config = dict(
    router_score='sigmoid',
    shared_expert_gate=True,
    beta2=0.95,
)
Below are experts of layer 2 (counted from 0) of a mixture-of-experts language model. Rows are named router (the router's row for the expert), gate (a neuron's input weights, with its number), up (a neuron's input weights, with its number) and show model dimensions 0-127. Each number is 500 + 50 x the weight over its row's rms, rounded and kept within 0 to 999. Numbers have three digits each.
Before each expert's rows: "mostly gets" lists some tokens that are sent to it at least half of the time; "comes after" lists some tokens at least twice as common just before its tokens as in all text. This comes from a sample of Wikipedia text that the model never trained on. Tokens count by the router's weight.

# expert 124
mostly gets: " weeks", "uke", " put", " placed"
comes after: " ", "%", ")", " —", " 2", " 1"
router:403448459536510562443558516536561507451529469517511528475468533426599509483521474540546481404460553508474537548498528449453415625512505521458499483474441543462478445526582446518515462420561564486528507412583474475467526463429485550487454443535498548552458510428448511483511464473544535538468519531597465472514601458491448487633497505633455456499526597487491603505559490397516505588429
gate0:478547556380451481526430448457502499550580521484511544546603512591425403507503499452375467557487535552475436516475363533522589409538485538496503513511569439488461480406476576458544549506407520496384479527464515483489460516522470502491546596561428437513488449561557469563515538539471488429531558459424544502521455535515547507535479525423537547584461516457587468476482516563494464476525
up0:385515461507472593530482351560515509512467445531471483526501425550516579457615513472536507505468464474588540533466467435445564473464480488560439534521587569544486476506483480473563494454460493410548439488536502524512536385424596500466444521430576503432460478543532432480498471514536555517541448593557460512491454508589492473431506531471542369555521488457544431589536546526459528558520
gate1:470516600521462400527561481543459493501483497511430517505546507503456488444527531437480582589603485558465473594475425466532586425476462550494524533569561467522542541443426533423519542579430474464478472433428554451499412499517561458428597520495560455515512383542493466475459513546524491430569458475459549447493424607542502610429481491474534545545473450523526472540436473572455515447552
up1:532515668554487434556466499503466554519481473451548484485627495533484487425488529469527583527535533536495549534499368521536600392543574558436606515543529527531529425538411537443581513529374490500441470524494532543483394500545494477469512563592432561470497482533502440479418477521528480521514475465443446493490475497514559452405507492509556581498484491519491565540404478511533493513507
gate2:454540548470484499570509414465441474507448550449452469484511455472434502538530476522468522574510456460470525473528429472543574481471470522408496562387518508579565539453440552502512559566471471498494495492494574549440501463497535454555538608470507448508434495579486472534511461487491539413491567382466575498432462532494666611389474534507556516528482463566571459521445502590480480486611
up2:523529501552463504557513507531528550425430486481466471523576398530549540533526557481463520424467447515461457592486401423557499496481615518567514547536512521509520478500585508499437522571542479491585514459458534489547475510456523566516542450519592498517453484501463562514522463540500479592567518461473575394489467501392488605541453520493506509515469506567657453444581412615465440441542
gate3:522491539416531482588494487489457449527498544530451515530461489537454472492495446540508532542509431545556451492532424508518589407405532519480476570515546477529475592478486596507541585592459482465458531525498515532491490568546547410513560515471554461396523495552572467554501509529454499406472504498444621470467374493566465541431526502429594624539414467451494437544484432560548494441561
up3:456521620464521529521431553475490436538549549492523471500494574470504500501454540508581494563393446516510395455489419443511531461527541501541488547463624596536509490559365564617600480498496552517520585487441500431434570480545477521436552464435517471530503529451516470510609468534486543428465487435561504564523464408537517517498516443516563611519490481425461549491536572498498503493524
gate4:508545495463398516533482485497451503471498485535597522543506482552486434509473506426438490540502460482475422455466440529530605410529527521516532488452544475552459497435407586523517516578451483547475562543443503498537541440529511548521562613618444492530521468524514522484507538505439504447538553465392456532578438475464576458469457563487526505539352349494554510486489503540437404426569
up4:555612590490507459574575515482439428520501538518505564474510459542437424373546487526456469551496472561495561460541426519489564476528451568514478520472494483587496494482368575467526508533421438553450494586528599463516461492558477549443550531510415441517556501540490484540474564521447522416558444470482513493488475423511574589535503490426464496543422420453560439487546535567511394506525
gate5:582543524472507402568531486459420480511471470502446505437554494497446493456497530453442568469551515593504507478471470526481546431546484535486545526621519492577458501454430601540460497584478480601530414526425598557462486492533476525445573562452514472519536461545514530491543555491495441522577436481456594531505497461405602531407486530391514526578472444523582453558484487586483459472578
up5:524558490532517407632493506563479493446481382557534470447554468470473509522533541532483461457565539557527471595501440557446476451548505609554520491601565525548420442449490576544475483621496496522540417513390484481407495506497476579485502562486479491497506522478560542614489627524503540538502461538488520501535540412503481432513469456440465498545484497557588494501527547534451535486613
gate6:447522517481457481561475512396506595534332537448466493452520485432474461533520500543471579537415447462558479497453471582497503467457525504515473516571529486521506491517397616493483532593446531476385531536480538513498538518545572526534552547454528485514479500561523559587501478490518504433503564490389524410522493483479539528450450478422488498603463458554561443499425416531476545360517
up6:457496492463518501425479557492527507453473488518537574521574476460541464518409581424416519530522535507489492421462405441553561505442592532507514522573475459566519569546550390415485489530463436518494545522478554554522365485454389376450581475466469427490524531511564465497504535464490458512532473512448607518532444492515502500540512474535587516454445497439580424498432476573439408471454
gate7:512500506431538544563451481547474484469532490484464448456653487500444524446515540555497533580557410453531543462452466511548564406503507538490514500503527479563472485515503509534528516566420528416480456527520413448493499491598599467526502510521506373466517445507570494536454601548490463461505469498408606453489382567511528595457473629465471536461518483526471397429433494564536515464510
up7:592562474437432560524499486451418547495555402507486463506488499559519535414521465516384511544429398535460512477442531415472511512424483404536455518514538497488476578485501539467480471436406462500554513508565504461553490359520529429522596426453461454525567529544560515489493455605493541513472540435522459417477483519438587550520453488455501414494495542564546475441534497553465396457453

# expert 108
mostly gets: "ually", " instead", " example", "while", "ently", " officially"
comes after: " the", "–", " 18", "19", "-", "197"
router:440548440530456576473511560566473414430552461554479527509411509487538469451558480512424433520475536549513424514578454518480467515615470473490542532501482506422520456526560514545518401470488569553485538505491540431581461397574477524475504457430471415563517367434430472528526466523488550504507661554515498432496536447508490474486503458428483486567479570519565556529528554486479531579406
gate0:462526462541495496549522425476513510514452497497497538516517635517490558385509529472480473550386462522509499366554557520565563508586600613542528603487531477558441528496479489535535556569570503522455553532502593528546492521508470512526493478517422576488499478536495458518520490487465549419494510495508608460407431565458523568524509489521470623433540554599570501496410525578462482478526
up0:461486485515527532578547452464539511513393447546490523480533599463523467475474485539498538578409500537440487470506514511480584480542571641573544634480561497510433452431487513503501543494567535516466602533479482496513508506552423537580491447524501494553529472491505439567500368450476553424523464547520567456448456542528532490540433490468422543518496526604616449449433587567436497461503
gate1:543553432426450520530486431531453627498466637490449514485494477521547571583412504526539511539404471483577460506409517582505558532488530477557533470546487524586479541503479489467476517603457445474561549530387463457464444446477476549469506506475507457471403500515510507518432501628434510603496495503468519551534436551542512407438553599465587473518477477578515553477471498514426514478475
up1:404507471531450466457570407524493441485549470543466437350558484550484543500529512478555424558511440476453557477479552473498421556505460574471479486528443451560477506514457532550497534459349535542588558490435551438560424490482485500438495505517401408410542429518387515449471546523524523514491464461469433536514479505543507546463559613480483488560509512537388497486580457521509550533471
gate2:469541467462589462578496476548553601482538531509470445532486432459495532427540548445552526511468541489485405433550484479458474420530500492504570540466483534409512515521510491464493493565531481597464550486507542626481479461580576484512440511514491432502435559523368468519502508432514483487626592524435526414439551530566444426374468513425475542481496500521535489432474506584522401541459
up2:527461583443493490499461516521507443560533544419618552555472482654508533460466495508489557547554500553513556490538404559465458503451554451561502510534521493372517583445525574484488570492442505556430463520464565447496560484488420480492484520485357562407476490461502428455469495606494477484533525561436454520461461488519476446487533499483503588526510475545449604405529422535518435501467
gate3:471428542437453482496452494452525569496524509469452601436596496516482525443511521526464459468453615458497374455606491531417518513489527524503563530428504521415489540475494550508458508508371454515464401488478524656453531473504544446441507549514532471408501457465518420504595464529432432477544592545450549463569493493528538539498456553468515530521509424533579527509492573476502594534462
up3:515461532463496436483428435547520567514550480425522509550494507543493525452458482509567457477463509477521508432565531484424489500445441535485453517550463591534502471528498518566436477502438528533443544516493544509493510439511457498483485582481553408503385507542438515500503528422463418569537501548393585370586510607504466435457522513509458495491618388540623583538499477545377490525459
gate4:427559511433504528517490463427392513492477560449461513522486383556478545430532516498466520533532438561561491473484566488518499472446488555549518516496443537484510616379513507582477531491485563464501450589584576564516488447519522526515518544385488422482474598528543428521447417575509522447533551549511436488456425440605488506398563416510563490425441503482539538422509451461490528492531
up4:482584543517539534528532590442445526469504547459439460524504338563460492444513449564570481460537472607507457551530531458439470487453514583463466617523512535448467561414463520546466520474420624472406500527575536490527491449520521480494493541411460479490498505482466411539490512528470535472573580518507462533548430433608464580370514484474544540498518502498536611473510504481460475471483
gate5:461579435541494524581491533545477613464479536523399474549509480417518492468499510468512511565509517478437473373565542548518547526461465529592529479506537508520486500465535442529417505526532477550464422503526490517483572522554497445500591480533461470612465560515483548550580507490581424453566378563419605488405507628543507486552405574487468510434502496588524497529489468526557505550511
up5:478577463512461519610557504431492437526562565491392510542485467500525488461524457485528394510486422614469500504528521553444531524552467512545464501477542497525513505389507464479523505488498529494404487458469588420586599610508499432561523476526442445558504484471401558576552446458610443467518404478465513471458515455540578506535485409459455480521485447606546501508499566529510403534491
gate6:567503487466540455490564568504472463527536505495435429559566477551353463469489435490513573529457387511532518550473489490557473528500486470542520471592369446503458490436462543571392500595510539504497498561499488530425388456535459455477526517500490498475513437486509363555499597546488460441608462506543514469587442602548504509489460479467476458535496495527544409598480468532559480501502
up6:514459471477539563564600512489393465521531565552452485555521435471485547408536432597428550598437519539529495458508461472524426519494510481520544619585560450548425519515541471494398477512604452500460516537531466502465497547496452547455567508552482526452501437493485480549489606468406493348577403565525546506494525535553468516551475470472518449563461523547519436505450467559554459482477
gate7:505565536393309556489537462510443522470544458518445444447500375504549526485541463597413477544555454597549572575518496525497542481516558531493473544627560461445481556479485476590516448502554558399480396567509496484527549490543422513491518504507475571517526502498416507564492452467477474441501534475487521509554453465471596593442481465470507494533492533528561479552506550492552473459539
up7:418528418478482528508495443493565543520499549510435434476559341449547508495536447623503469486546472490462515491553487589543523491529477544439493453511492464429524500504461489556511428550545569478512473516530513556516567499513440558444517430461505523586556472485387511516497436446526407534589525519477595401520526447499563520459387435453480439579491583472556392487557562474573507484526

# expert 6
mostly gets: " except", "level", " São", " display", "',", " occas"
comes after: " 0", " ", " —", " 1", " 2", " JPL"
router:457454485525467506456540530461541467570483509480525488433487602529577491520481470498516442378400539496480503526459533492432479565422566461473534443420458522388460483492512498538469500494506500503504555425504412470554483446396457539549467438507480512493491476375459527485511527488489472507466443519568460514601500480632455501562463426665499471483547558543452546469574449430561505584425
gate0:467493528463468509565455507547506532577518501473507489477537486550473466535485507486490523554398486440513500457589474406409580410440559497588519496472543515428499608567416582483448603488507451523461519487466515521473481515458548478502517498397602546454494466530466545519554494553558510478543544478462506414612517407475514613536365500503585508601537461539498469511496474491448534402571
up0:505477542454489514557511483464549503532520482514571515513527456480491539514515485488553459555465460472491389454480463477423660416442588460516525465440587494427445527551473552487487636460442436471502564549509513615455506541462501536569529508352589540405533466501463468458522617488560501472494554467498451505605505412517510547490441486553580491516484463485532529436481462538446504441547
gate1:495546559461568502566527423454454444528530502570512567406553483490478394533492478443478544582469474545494568544600505579474476467502607508499485511560553538433543569558451521563487476486433431407450546508469489527543490512496544414436446422478464460491547600549445548549549533541496538422622412479522500448509520424496491549462473583459488490500542427536524483494494527554447367441499
up1:534463499515578493495551517416428385502457470486429541417439580548496479516414445465527519530415398498444511523564531577544538537389571468493476466555535511483513541545513518485549552503505496444447559485521463529500508548471545453374448486449453539420496520538467461537505493474508596457539427509520459497457499485463389530507448467444556471476549533532522514425527363458434498345527
gate2:584545437495552505462422511469418444448533537495516542449500501498444514485501438555446481531467481499559545423461438417411582489501583505485490539511476460470487634531492483349514545585458459431453540505505579518419505460452509514461527543453484481456455475492420572557430435480513454443427515357499564517563429513541520473505479466499562576607504527550512499428401460528487492497483
up2:497486486562479547524475514504444483459440510490447544401481522481507554518483469552435514531461510517467581557513483449465583475449594515554521520452438487481482550489458513387431576602482491467472554391417535386440457412477518610522596530512525472523428586452501514525485449542533410464376513493472556471513477548503486526450510352473496552435563579538490482504426433477533506532495
gate3:474487437517479477455505392569466529459477500533474355465514527424461470459450532475507551533431463467534605550505531614532539407531448470494587482488485485468530468447466500493468571567510560563400473437451517444538447499456541494496500521412576446411492486456483550600537530447571476398500495501540550461518533548392570540489529488403485499496570484515489465440440535465456578407548
up3:552511475481531522382531452535448587493515520546445446457537512523433568513508491524572552547449449503617581586481481487545489408512515455478556499482472540523459439431540501519480554495481506489461513402427547449501517477459583512505469486511523442412436421446480580548514475465588514292416525470522518445435525532517552558460521430416508572471551491560498460486502473489475596495513
gate4:551464453507483510575518450493370476521523377493488459482546571541445513458469407544495532572500505539565566439564462537506533455441548487571471502545537488517520581531466604520433508548484459534535515532571580462452492444501490449487401515569544472446515509560382529472488482493444462504414502548486470389496433514457416646486466489460573565566477451563471481460561541542549566507468
up4:570405403450446525473530397438391415496539362516490564454495540520489488458495454534437550537452516493603552458501525542471494466431497474502470505576577467489585577551373494523473517511509454493583469486554668439462505431446442516542434533564500489430517497498454554508494515490485446524446517525497478452479445534493444584492463481446523508544426492530497534470579499545563544550484
gate5:482485506452531501552524471386437496540498512454495582573527498537432450495477445559452451503491521497505476611431489468500487520465467516485467463590567479558432549502490493500495573652490436597369531447605575520444442558460566432584546438488455408503570504497398539500440542561548477430516490446444524492481462513586489522476557511528585478540473413533457480540509524535469542545520
up5:484391519465602511478525513478554512561453517514472636489543463599462440554448472498490583521473570460476436533427460548441472440481454546551537459565572504480486517510483516547623589563453448600426483469481493506435495541386505461552483535494329487481557534470555466460456544503472542515472453526438570491496435498497517459494610520551511519520550470511451480524450520490555525414549
gate6:477587538583426543514421492414456404497459454529446476524454554521481499593434549538452556483601489549428570540468560498550554460426509453617550503450520420539498463466478524441507577527538447509508502367479503426550485387489518472566570486528464514499511517480540496539395495491565542482399504489440481552466417551481515517499574534442496483499456517489577469473462456545384552466526
up6:501618522543435503486471525476490458510514453513434544588446587525450589567463532445478590499456468530472472600448568497514586508420572419613486485548520504506509491450496619429536564502522469456506514437529544480550532450419485420559583470514478515454518458455478555529371533434524484428432434506492448492468438532497490495515574509481545532500491488508525495497433482578365559437458
gate7:566475498560520469604480432462430513462477453536475483483438471503487545511551521497516535595592410459450506553517495533455596456538565432485493468453537486536505467488410535570543532528396522534455496476509589510462445499490496582543628529514482525482494565489516575516479518496531482455546486447438457416466494352506464445421363448488568472584571447525529525447431456477508513594539
up7:552472506564440473629489398440440495477444468515459506543444446455521525493548543448518594530524468504444554468501530527496597409460546446512506434396494501487570426525445467577513563507447503540479520472491555536523426487465473558577583543549425541471439529493448592537517552514559469443503549404451444405478462452503502502485426402462562465598594462457508505442476432521507530520563

# expert 172
mostly gets: " kick", " Football", " position", " rule", " Law", " peace"
comes after: " ", "%", ")", " 0", "1", "5"
router:412439456547510555447546522548562498440534473514509526486463537428601502485519469540541480394459557507489543549498525446445418628512505517467497485475439535465474449529586448511512457421558562480523512409580475480473522469428485558485459447535509548542460512430444520483514459466540528536465513526596461471512609453491440478631501501630455460507530589494498605505562491398510507586432
gate0:507489550463516492595525514474484476506456510481455570521569467563416564484451509452529592593530419513492463497492535521453587452359503495619522484471521523432556534488427489472483531521456440465501439499519571521519528439477542480536580555528508485456562492472594509441442560511348528530479440564464508495452469502442588460465591551433469461511443393562514473528495470547473552387554
up0:501488480538435486501485461528518521594407503489482521480555444505478526451464518470506538521455460389458432514502514501459471432559482526509556510483503528501491517530446491552476498463456643465515435449543426491646518524547497517604558554477501416492623457489518473426527636520448495434511441498402455570539471463577587533435451463462442540514506403548410479499438438509439433524548
gate1:540527541470470472505437442458432495499466495467452506533550505543431477520521532447414529557554494449529447530466488458552571442504576544533514526641550560527480469459492552456439518556436475527456462599474587497552460544590556448517578485514480453509545447587520457513476535530428511541512503461442527535507411476515525587365508511451543550564462442544572459535476456600488534376620
up1:561554478496437487539479446477515481487531383495449472524450514522527447589495512528433498541474527397458471591483522554443513525537579632534514503564536521500485436558582519531471536479503466564486488560467571402534487457548493456613500401589494525562417459577511539496496443438506474549545558457463518457551441380529449620583514535395484433509496543432511534508490510454466503449499
gate2:632501521519491535493406467490481483395515539457431469551493501532364475553492488481443439525516345545476427535508511589520581480551442496453501578573489466506524582536431559462489531469403415416511473458471548480458446476466514486505504530487572533463545449612462436483505475473472511528513486478462562487409453486481499518376484488528593490512501527542543423507527408570555557504501
up2:499481534499421514535436542487507506480521560430521419459462473581475609584394474495487495520446406555385473595480494623537564519533544416499589543585476513519486535483475548462515546455533502565522489544496425511428433487520485531588518585453464555449514525470458473450477476492513500487427488544479559421360505549506488445372514529501537483484476489460486569406487448493551546436527
gate3:512536525466534427506469523462476506494443508469475465549537416515503484493454544425425471576505506533508435466551386481485644375509605494536520494523484446520557461442445558417468547558451474595506454553462551491528514531532541461532597563521542452516478516507514423499524515513467430393541470509421590480533421475500552518458469506435457654532429430508521458573497436558507526464550
up3:509545544433429427494473405524492473557461578491497450473476541520551569489406555531481608539439479543483576573483518474606521505496459467504443549488469459518418471484442564525497570449536490544504517488531402574517449445575424436588528431411445533497515490508492678557467540489401501450470490593549497482499458493525593479496567521431553512510593458475519491517543562535488499485519
gate4:548460486596562530589490555520516548528488531477511537526485539537481548590535545451535459512548443543609519451457494425487539431404465459566537565479513515579488569453471633477541513495458408507560470501599534484578558549596590483574556492503514509492573531459598440467446504460549413511496449552407535409421508547473565499487465439497485464477447513475465425457438479543517455508542
up4:413468465509551550503371441526513463541585479460410592377560512528452457487457445411480573546523523585489499507454476537527518557512556443481489474465576535425414511576474468454505509594452603509487585553492502516544476589485492503451503558507445494479598545496494559509416472527391498398457457516487463516510446451493456496462530534594507492551442514606487481542540447505464498444456
gate5:469499639512560433559431501530426494476452475489449493492566461606434490517412503480495581586570436460514495525525443529510592496548503460533451485551503448434565562471451553489512558511431445525472443514401519520543488486513503469484546577460554444470580484518467486468490517503448446472490487492396520481495450417525454584327448506480544514489512381503577449547514474587475541430512
up5:527515418474517383546487489458397527527470463527423535469582465469563456482594570438491473503518353543492550533573526555501543435537475592530528494443480502550399540534540497505456522476542556486508532493545575520574457547433561521493407464377458473487484445545551550535464429543514616504527520436517535491484435514423507503486463508462397483595557483466533496478545470544505392498539
gate6:604540459452438548546484543466514514432393516454542526545450490560412463548474522496541557493552453533556445566550487587565588428520486508528409588462470466506474406442473580500570512489467488556465491536553543496587491514531464521524625476487499507488541539512417454471446515527474465423509495427428458469455444490580513470442575414441539545510444402557538485491429499593489498409526
up6:555544481522435442465535555519583500480408549550570469529372434574492441487507527500525467474520479559548481503492535625513508495603480515448470530450518541514453442506478484611562496426422495556453411500526594413588511566509445559466521468487420516500505529502558449434471517531460529463561553453473485548515384436472500464584464378437454511510497442576493522445526589489501499537459
gate7:481554526514575510517418542504501475426470470448462545564572524504406501452522605498498479585489520524483474455566432559503622442559552528532492559547506481516632495456483610430506523522486451523488421480493541574438490504516520414547541537596521449473493550543435502508481524423427531427503497451441545482503455506463533582436515433420535540489508434458616427448517464548491548459609
up7:559477447505411530526475515459488527456468489477512541444499490452537504461396538507443427633602497510539467487532462516537464522481441505537533538528562446587521533490464457452460522522496538528414519541454573411508534550621471530473592539506567480505507463623463464598553441504522540429555420457471506473505474466566514581587375505535493543597485451554447494552461569546500431444544

# expert 206
mostly gets: " Pennsylvania", " Municipality", " Connecticut", " Tennessee", " Tournament", "6"
comes after: ",", " (", "^{", " 11", "–", "18"
router:442444435514513552406538507513555490481525425517479535464503539433592493462545502534527501423475537514468505542471537453468451622556515512435471479486439517459522449529585451473525440426522580492587515421579464494457519495439473558514479415520526550539436504433447510437535469520563552524474521510581477483490583472526464509640493520607477460543479624477486616495526481407495532602411
gate0:463464549457478522541494516475496557475522522464432571508543464550382595495511542486542541547492564451472455438610416479564607441478525476435579444462500504553508483596419639435499495547550418475436548640434518463511473572491547521515557480476460389522518504580578497510547500483473486523549556540473532471497439569547525530446472513432513475516586502548456470499477525536448549443555
up0:523554426576598561602511401567438593611529539486439482422443486483433597469493468504566496563573587501496491427545468517534544487489610521474510474445479493523485522488511538484522601505602394490487540535527498512514519545497566484519615433466467513509478590458556486504514489548375503477452521491457497454460507521408476513454478465485584578464519468527481421416491495538487505438466
gate1:432533478555518504558456547502484477474518575414489379512440472463443507500434579548485562498542488466586440505609391454505596440512531512470459539533484503478555504403490566481530513484455490357476486533484539552506510521498545520491558519471534408499515441558455605502513510524537470520563510441432525571535419575506475565462476424496469535511562418514466371485460482540547553381526
up1:469469603473476490585476481530508446484566508437572491464387474459417579474495495542497494544453481504565488546580470352477499471508496556442426552504457561569525471331534546449588494511509437421472487491520500440567484540495479449416507535537512424451489520545412562467473448492484492544469500472481513455569482483581484571451458457484436483593474443488523448498559536548599522435565
gate2:520581518493472525539421542559512508449418500520359502488461481472484476462506566479479547521589545436554519433555458600502541546536508488464466430504425507523486503503454612465558457571524383529501462548446572605490524545587456584423570523521452374556436460503547508549545513445509453438463469450440541476505471529483564470451419482464515505480545478508534485572424557606458494469480
up2:555506568488450438588478404483429570494520535540437483509476526480487595553473576479442431557570470507569586548519529464518536440462558565553529571470581471484471439483508607590480526467455491442405478548550523510503514524563531486447429507520579436459458496563518500604445499511472469490474470503496520484468401520518525507368408486448459505568544430545520463573532581501573436430540
gate3:545484490467478514464499549433490411531418637481503514459575410477437432579493554490566502547544450543554506545535440543461520460530479571543456483462526438497466567447506476521558519581558511502463474442411568449483508482502503430479527524462509398498574544576504511431524570507466375475491472465517545485503440533619557529541521472460586516580602494490461391422466496588560514463500
up3:537534593457449514458411463498520478555498417434483553480433433443603481552546510513575395510490524452542394532467489548466461438513513582534450584524584504525506508433496502540476485511526524439510477480449468541448467559512476508502496481467504511462548463468394554520457446407498452506522436469548450559448498509563490636520493407460540572624454459504430478475338513545516475469510
gate4:494525504517411405480512508443471520510563486522475502468558491473475503487527509542475468518488464504489510453545383417499501481488541544562475485486530526533503538436414555520408570707394442454402523434459546533528548484523561527500487550533441482510581505577452518563488491551425517439486576372434475570453460491472470573463458518460562575505496501522498466550524503568529421422580
up4:434617503415441470459519555481406521532542454484526574506498463474516502493541518451416503563535485559484514539583353568531526430491526464518515452486566487545453562418508554480430581590508569576475477443376608539489414537491475479477541602504452501440545445449550453433531520531444481490503484538472541499403452458543446486477465476440413580534496537479468541495494514476556533567492
gate5:574567560512546536626437407492494489544442504579505363524459441506483484437530504464504503545466420516507481474520401579485562410485469481548555530575645484510504440495443562455552490578549472552502507600572530540533467474542505516538520494484503413545466485548483434430545511470487507475472522499500541494497470531508548472435484493415451487481612429506518543509462497579400407405498
up5:519583627471508476522452503435493542583539436536524423539479529615487438531460522477434478389465433499494584468472408503558520481464448476567607530587606499471509472576438599486453576545455484526539488595509561543527454531557477427571447516548454465527458547498425454475503569505507524485513507537410509534547481515536533487458458563422480542524562418519545490479460531540422446456517
gate6:472516473502576548494427608467469566506568485523435537565584517510512535498489506493506443540519545494521475431460508481477520489506384493513533519512477507448533537546425533495606415559516485522539507587547631552511499574534407530465546532544475451476541429515567539521506508439482517455604564428487521457508451471535470416407508496434549566405329455482425480491540529554467573448501
up6:415545483505513416536503540660502502492558546445562583409467567430508539567542503433431543601545530548474412526465543533469467561492462529434488588482511502513501503425459514483525455514539546456455428505559589607559484522495463532465550508444439535475550516467461465545594435519504445430605486480409555493582423499532433480525491490495522511525434418488548571468455555533521526526467
gate7:513587609556546561601489510489440494509407475487521523470509511513479501522467446463510503534517523435554587519533414536483580501453610503512564471496467518609545526501452537519489609579433397475447549490472541562493543536548593543524558600525573486477550508532555488551434488484477522496511454479491555486499395539527468520411548463429486637506543459510508456403535463584475446443523
up7:574431423521518370499483444486483506536619536515446491533475479513531541494517540569471588508445433522516503439416486507541467461425363522496566503636494504444440541479463530526413471580533393517455490497486513470565458522502414483440473466487451470436474539516421567448559542584498426479512510421464495445503443495507547478529482597557553442501482421562468491452485449516442466423546

# expert 33
mostly gets: " International", " design", " large", " French", " new", " small"
comes after: " a", " the", " an", " and", "),", "S"
router:385412451557517464439574506541532446432568477583547508503435518469525515476606454565462484463466488545493531486467574484476446495446515478507478538464480517467466491567530489501469398421556551507551504520571485448475514562476527496503566425522516491477485559466442544420497519506554466530487452533525449541485589479467536475605436472615431457588466514437389566561601572412543488580423
gate0:505526469503545538441451389514473419512522410518556467521571517461449484419481535487583558496552469528467555465484495526477522410441472538538412466490518507461512633509506515460487454456492418356598473615523554536434557519468489473502556518484588474466484570519444505416458429542481525521491499524435612515510559564522523537433539435483508561529453471527481452448595426554529595468485
up0:532518566343471475500498531542473455507419439467481511536531473521602491462510535486521549472544506490547542381511477454572543468510450580494399470502544460454516522436475530658451525592547503540540445478491475649464386512519481506593496525473492446499566538563568573531487511475520506529529522501531416522467533514574534460529507521467446481483566571454548560507546550483389450481560
gate1:523528550435519503484492488404407456442539483506554422451558484523514576486452494612514380564429485466531536489485517510560503548445507558632559463446613542528466522581533562512609524512469490433513453518519502523436487533552436464495521512498543416455473471545465504410569498498509406496628477511544660516533517531544543571488514493544509521546449418463504464555441522529476509472511
up1:581500432473379484493558459461514449479534450550535486456486563582416503566460505523537502497580500479478499511488543542403495610507434561524500437578523555486580510554511576489544511421473541491521446592620563532503490550506432495508451492521572464450390475567484589457403466486469438565505504430521476521498435484451518468446556547524603505473511520480470456525504519523570652480492
gate2:446492485529445399526480461520447565558470540573526438468535446506357520546504538520500500474588450436486406433463513542522506446426485562510422519560500434556538541358491521469457482560537396531457528580471472496528562565533485523500537494445558423486453466589556446512545472569558535478540481535433427625486552446538565479440485525496537479487513450415492431543561503552519544492555
up2:418503432484452393448470484473455472533557526564515437493467473505464495584540500477430474503523477511558491494455563502513506419435467595495423476517545486509578475470473510468554462534517484447479500524512455415630624540472379469550479496523532456486538476513481544511524548542547458492460528444505546602436526408523652515471544452514545472491419555418456428595549599504530549462446
gate3:494523489469501492488452477470459463527494435475426525560467444560470551528513438444399497602450472502511561548498510593513533376390521583480515506419401440520584453490508488515524539443482496510616435483481494521540471587475636515535469493426476566519489541532504426550448548474493404419437512519566594480485482463531552545489479495465576464498527462553459405418462544598485520539507
up3:432533500456432491558410479435474504516525422467561478464511464498461546546530546478464514457484489485536484596549529432496509461490516506594548500503443406560534528492474473505490505413447467571598467518414503452505542535598669463456455490466546563439566478532566437488533456536500476470477537536499608432493403366502602535477503478533507581501470411521567415428490471483490463530501
gate4:388501577425481527428496503442513484535560536406408465479478481548537517520500460509371494616479458532604556528533472402483597392435584540550534535465453444491507570419496508484470526518508511499497476530446496495442515469460531416571556521570456514462477464456469648488542556522410454452558494533474535537497415530516492550515488503485598487485577490592518531460538513535542535473534
up4:442496465500503484412549462516456444479503546419507537477470490481561525466531521448480469505550462545508517458487524443553553397480486541473513507437531541563507590417474469484584495512550447396525471549514480457482463494430567472596446545520537431504433676513435614496469589515588429496494440520527405518428499546440495490473406490538501514533578564598514503416507516535550508537592
gate5:428542486574498531470442465407372515525519583468548453384419544502488494507583461596441526614513481574555556536534485556479521480529499418510501416493546440557479490433571541486510506488505492459441510566531489489510589506428554488447552477470499527501549475488503508494512469444555475459511474467514585591507481413518644493446493454527613449555480434495541428494372499501513465460480
up5:511465413511402500519420417478522496424506499486569442508468476566490508515559563528577493513505497567459593545435579465509483494475481553529418496500552538546499494412522491497550464468523574465520409533492444454604468480591503473481424440460544377581523543554472443583484629514568508529469511580513611517524477434467563454558516540470479508569546554426572496488542551516579464524539
gate6:494535534513456439524412550518395480453506462557539483481464522511371450424560501493511542496663540473471427450534506455482504531512527545544530482585587469485580467506536512497512495507377544489550527508499413488412620486532502558521475558580530547434438574555480509608438518518511513476461501525411477467512527480530575433452429441461615490598533528492466503475517491552446528521534
up6:456404455454569485524513468524481501520448523555494522544540479535447489397514460495564568487522619518407574516538469461490473491478536572502421436446415508593573565454565536480550533461431529395537563527536438502518516493437442528519398518589477480458480544418434495599473598540435362511574569486463563553428549524531481511537537504476480527514525463499523518428522515553474558459517
gate7:551422479420422471501535443499517498513482507518455520522552524600532455467541510481502562543500511550549604515460398467518513478446421524475413554463502414432421584452512486541464489524579392435547520521455474517548487497483460378484518505454438520444536565590514596512500480530505505455515472506502534475564461568450596444423539498506460459591493454597496486620454477605510417460509
up7:514548548515538430491510520428538485517534501488522479523515443507544431476499480553463536489543452526530496455478439597526499473537473425543550517478531445491471495496474475538570487508538544468607472491502372554509468496462379401592569560544600530525555471528515577431552514472469521543546623453474496447497507482508518584510555564457506524531495500496520511594522564446332328484512